From a checkpoint of a small mixture-of-experts model trained on Wikipedia: vocabulary 30153, 160 SwiGLU neurons an expert.
Below are experts of layer 2 (counted from 0) of a mixture-of-experts language model. Rows are named gate (a neuron's input weights, with its number), up (a neuron's input weights, with its number) and show model dimensions 96-191. Each number is 200 + 40 x the weight over its row's rms, rounded and kept within 0 to 999.
Before each expert's rows: "comes after" lists some tokens at least twice as common just before its tokens as in all text. This comes from a sample of Wikipedia text that the model never trained on. Tokens count by the router's weight.

# expert 13
comes after: " |", "'s", " =", " President", "an", " mi"
gate0,237,224,131,215,171,149,214,243,230,169,267,176,193,197,224,232,202,276,167,163,146,171,202,171,192,142,207,201,187,189,195,181,217,175,174,247,145,210,200,155,260,193,189,128,188,194,169,186,228,204,235,199,243,246,194,174,231,133,135,232,141,175,186,201,122,235,256,231,207,239,219,244,197,212,175,234,170,192,211,224,182,171,222,77,151,261,193,209,198,227,239,269,178,154,138,275
up0,204,200,193,130,211,117,195,195,223,198,187,133,319,95,197,212,184,173,299,214,276,156,196,248,148,144,205,163,228,283,174,163,184,222,234,264,187,196,221,147,226,198,177,154,259,178,276,240,164,223,165,196,211,174,148,264,309,146,153,122,199,193,176,259,227,151,174,253,172,229,169,210,179,199,134,223,143,224,196,147,212,212,217,145,169,137,188,204,143,220,290,215,245,154,208,185
gate1,172,236,187,209,258,191,177,167,99,220,168,183,228,210,207,167,188,188,177,206,210,192,180,242,174,233,201,238,208,200,199,258,181,251,178,198,256,232,137,184,224,189,204,249,197,145,207,191,253,221,226,163,152,185,177,173,198,183,206,199,166,243,186,210,172,225,228,181,190,116,201,148,284,254,137,178,176,266,163,181,241,173,239,189,225,179,224,181,216,197,183,264,245,239,205,165
up1,178,139,169,209,230,129,175,136,144,200,184,157,231,137,196,252,163,189,194,203,109,169,158,243,226,203,248,207,167,184,222,163,96,200,214,163,223,179,239,197,258,175,207,171,157,229,242,231,250,187,260,167,145,174,230,271,212,225,169,181,145,164,206,196,202,201,246,198,199,162,171,164,182,196,221,223,212,224,215,210,249,135,198,212,213,211,267,291,109,236,182,236,143,237,162,188

# expert 16
comes after: " the", " a", " The", " first", " two", "'s"
gate0,281,248,219,180,162,188,169,201,208,238,126,267,232,197,187,264,176,222,207,227,185,199,181,190,196,171,226,233,117,271,183,258,168,192,213,273,237,187,189,179,190,167,217,151,90,203,215,153,176,153,280,157,252,254,184,228,168,122,131,170,218,207,90,188,170,196,151,240,202,254,164,269,200,218,194,222,258,182,247,157,218,198,136,195,232,151,145,184,127,202,156,222,212,233,223,275
up0,175,257,125,198,239,230,207,158,255,171,141,142,154,204,180,216,167,185,290,218,227,229,202,241,225,196,209,188,175,278,238,174,275,174,249,134,246,243,190,170,188,151,282,237,198,270,156,201,167,50,191,216,163,149,188,139,271,118,220,187,247,240,212,209,251,121,253,199,215,168,200,244,213,186,144,170,215,213,223,140,342,200,146,144,259,258,236,201,187,228,261,230,175,237,137,226
gate1,172,216,155,138,199,221,115,231,246,184,264,199,156,201,128,223,181,190,248,201,192,205,187,155,208,187,246,216,184,173,153,198,175,245,203,235,255,206,139,177,208,183,205,158,209,115,178,169,203,156,141,215,148,204,237,117,167,191,218,234,126,182,208,184,233,187,200,170,214,248,164,234,209,188,222,173,283,138,169,199,242,195,181,120,116,186,176,236,250,184,201,201,145,154,255,163
up1,261,331,172,244,193,148,145,140,253,121,223,279,222,148,163,210,222,194,206,232,268,233,222,103,244,228,184,186,183,231,236,304,192,190,216,248,211,148,186,204,201,250,215,186,200,240,205,205,165,238,198,189,225,145,255,198,219,227,134,239,259,237,186,250,218,181,137,136,188,206,211,262,205,242,211,209,221,195,121,238,232,166,52,137,230,176,212,135,182,204,226,191,244,173,217,207

# expert 6
comes after: "\n", " |", ".", " =", " ==", "==="
gate0,172,153,185,224,206,161,191,216,210,217,167,209,287,208,259,250,242,226,178,201,190,244,208,150,189,293,172,192,256,191,242,295,174,260,249,165,280,159,232,247,192,181,214,209,184,146,222,201,199,216,227,163,244,185,253,243,195,270,186,247,245,219,167,190,227,168,199,167,214,153,158,190,240,155,160,260,175,218,245,213,212,154,237,274,188,172,169,270,224,206,162,165,213,208,174,261
up0,181,280,210,192,171,249,227,235,205,203,248,236,213,225,140,196,178,165,207,209,217,144,180,168,234,240,227,209,194,271,205,190,190,144,144,201,176,189,148,202,181,174,168,143,241,189,211,174,261,180,172,265,213,226,222,227,230,254,199,205,140,142,214,165,138,208,210,226,176,193,198,198,201,197,253,214,205,259,136,129,180,208,207,166,209,250,208,204,125,226,219,182,311,117,216,231
gate1,269,126,186,211,302,205,226,132,157,258,247,218,173,267,169,276,203,177,219,223,205,163,226,199,195,144,185,171,212,208,203,188,144,194,152,190,208,187,182,169,192,238,252,211,150,201,221,210,158,180,205,181,203,203,222,263,215,225,186,222,174,268,178,227,205,226,239,161,303,163,187,289,209,241,149,92,224,247,175,267,155,195,101,186,135,215,246,212,258,167,245,247,150,241,245,203
up1,174,196,159,249,161,213,205,202,204,165,275,247,187,263,202,194,237,276,200,172,262,178,196,129,193,158,91,156,350,234,239,265,182,213,219,191,209,211,269,208,196,193,220,195,157,291,207,173,256,116,194,204,209,213,164,191,227,229,183,246,185,236,232,249,257,223,238,216,231,194,169,188,138,238,175,143,162,171,203,233,208,231,110,203,219,177,225,214,223,167,207,271,138,263,214,153

# expert 10
comes after: " to", " a", " the", " and", " an", " not"
gate3,169,178,236,254,248,121,165,158,151,130,177,207,176,205,171,154,218,193,266,272,187,235,145,82,190,139,204,139,190,239,159,204,136,250,156,159,136,198,218,214,196,260,213,238,201,185,203,278,185,167,273,212,226,180,178,225,227,242,186,187,186,237,196,187,172,165,193,214,163,192,205,177,288,144,194,198,175,228,155,231,202,183,182,188,189,214,169,235,184,256,164,235,206,245,169,200
up3,211,184,192,178,156,257,193,242,226,253,200,166,188,242,162,169,191,196,206,131,211,238,164,218,186,190,238,272,229,190,102,229,232,190,177,209,184,157,188,148,185,182,187,220,152,232,210,144,142,218,197,154,187,251,182,215,170,191,221,171,193,176,183,251,122,152,226,161,213,253,210,202,198,160,214,165,170,180,187,229,162,131,214,92,145,167,223,306,172,151,221,172,183,257,222,183
gate4,170,202,240,128,210,223,196,220,204,279,163,156,148,227,204,227,219,171,220,200,190,233,306,157,261,194,210,244,164,180,221,124,181,167,190,294,252,181,248,169,209,177,253,222,227,176,118,170,227,211,173,200,196,229,188,213,156,195,245,194,186,191,230,246,200,262,220,193,213,188,186,289,201,192,225,156,211,191,235,212,146,214,157,250,285,176,213,277,179,195,148,205,175,269,270,249
up4,178,280,256,96,179,227,227,191,195,129,138,176,244,174,191,246,202,246,234,222,230,206,227,147,204,185,198,213,105,196,183,154,240,185,177,253,162,209,62,276,154,206,172,186,167,115,177,265,249,156,229,180,214,197,157,193,251,218,126,220,214,118,210,242,210,250,203,256,229,246,151,230,133,154,203,165,285,218,202,139,260,221,194,175,194,301,173,218,187,251,173,143,134,214,99,189

# expert 2
comes after: "\n", "-", " |", "|", "==", "==See"
gate0,147,185,233,157,211,173,212,216,210,161,192,158,145,207,171,123,203,174,259,204,140,146,175,258,221,239,191,165,174,233,222,124,159,254,258,224,173,255,220,203,245,241,194,292,235,193,186,152,157,142,142,230,125,201,230,201,109,237,215,155,202,232,115,175,203,202,257,286,270,257,141,180,288,176,232,147,214,234,177,231,210,141,245,271,181,215,252,189,167,249,173,254,195,212,258,179
up0,207,207,254,308,175,221,229,175,190,158,164,160,260,274,201,164,163,204,166,218,208,183,217,195,219,175,204,193,162,184,251,166,178,173,212,210,198,126,242,191,154,266,147,180,217,191,214,279,169,195,265,220,254,172,240,162,187,184,241,229,302,148,190,222,222,178,261,290,204,245,183,211,143,197,155,173,190,231,160,181,263,196,161,216,151,227,198,232,191,260,218,210,201,204,246,247
gate1,171,222,160,238,294,149,146,259,260,267,174,195,260,231,174,164,251,176,194,208,235,242,240,302,192,160,157,214,213,199,188,189,214,205,192,159,215,235,190,263,205,100,158,192,203,204,214,196,100,253,211,200,234,198,148,214,159,172,223,172,182,225,230,226,232,152,182,234,305,217,230,171,172,262,172,266,207,188,219,99,187,258,197,164,247,227,267,207,213,217,216,199,126,182,182,246
up1,242,237,161,178,169,215,201,244,204,200,188,231,192,199,254,224,42,232,168,145,180,174,206,189,205,200,165,274,227,186,196,288,209,129,241,250,192,188,179,242,251,126,266,276,141,238,260,210,170,171,117,225,201,273,249,220,194,218,173,230,238,191,153,221,146,275,212,149,147,164,211,264,199,176,257,121,234,259,188,208,224,178,182,196,220,149,154,245,229,179,174,238,184,144,252,268

# expert 1
comes after: " a", " the", " and", "-", " (", " \""
gate0,269,242,215,259,237,185,201,227,217,275,164,262,226,117,148,168,166,232,209,140,199,236,176,127,159,157,194,164,173,227,166,164,182,168,137,260,174,243,162,233,153,194,201,133,167,201,219,207,238,189,243,97,225,288,245,148,225,223,209,204,212,193,162,212,161,194,172,195,253,185,196,154,231,294,79,201,198,186,223,235,198,313,209,197,172,202,182,229,238,190,210,216,191,152,230,91
up0,177,159,200,179,259,195,189,192,193,228,143,233,140,169,138,175,170,218,234,168,229,161,246,185,195,226,185,194,213,232,178,186,221,180,103,128,173,185,191,203,232,215,232,288,115,193,203,249,193,211,150,235,207,242,210,242,169,180,244,244,165,203,183,196,199,161,157,226,202,247,208,198,230,191,185,280,227,186,188,184,216,182,198,169,274,218,154,161,238,143,190,135,175,203,171,124
gate1,274,241,211,178,216,282,239,228,213,240,142,202,146,131,190,200,226,191,194,179,178,238,154,221,216,233,210,170,102,200,206,184,209,224,175,238,189,216,257,200,200,137,173,156,200,128,303,228,225,160,224,182,193,224,223,180,225,184,131,222,145,234,160,148,205,239,194,193,212,161,156,127,233,150,188,166,174,194,240,255,251,238,69,189,269,223,216,195,188,129,203,226,238,199,216,150
up1,212,218,150,159,273,255,228,249,265,252,160,207,248,199,230,215,165,173,208,187,214,190,154,189,213,149,152,213,277,278,126,131,184,283,201,163,236,211,193,220,198,188,181,275,224,131,190,221,173,245,155,227,269,265,214,233,166,274,258,238,222,257,203,216,157,201,167,202,213,175,238,235,230,195,203,211,225,300,150,169,235,180,256,186,170,182,197,180,174,250,171,182,233,214,298,254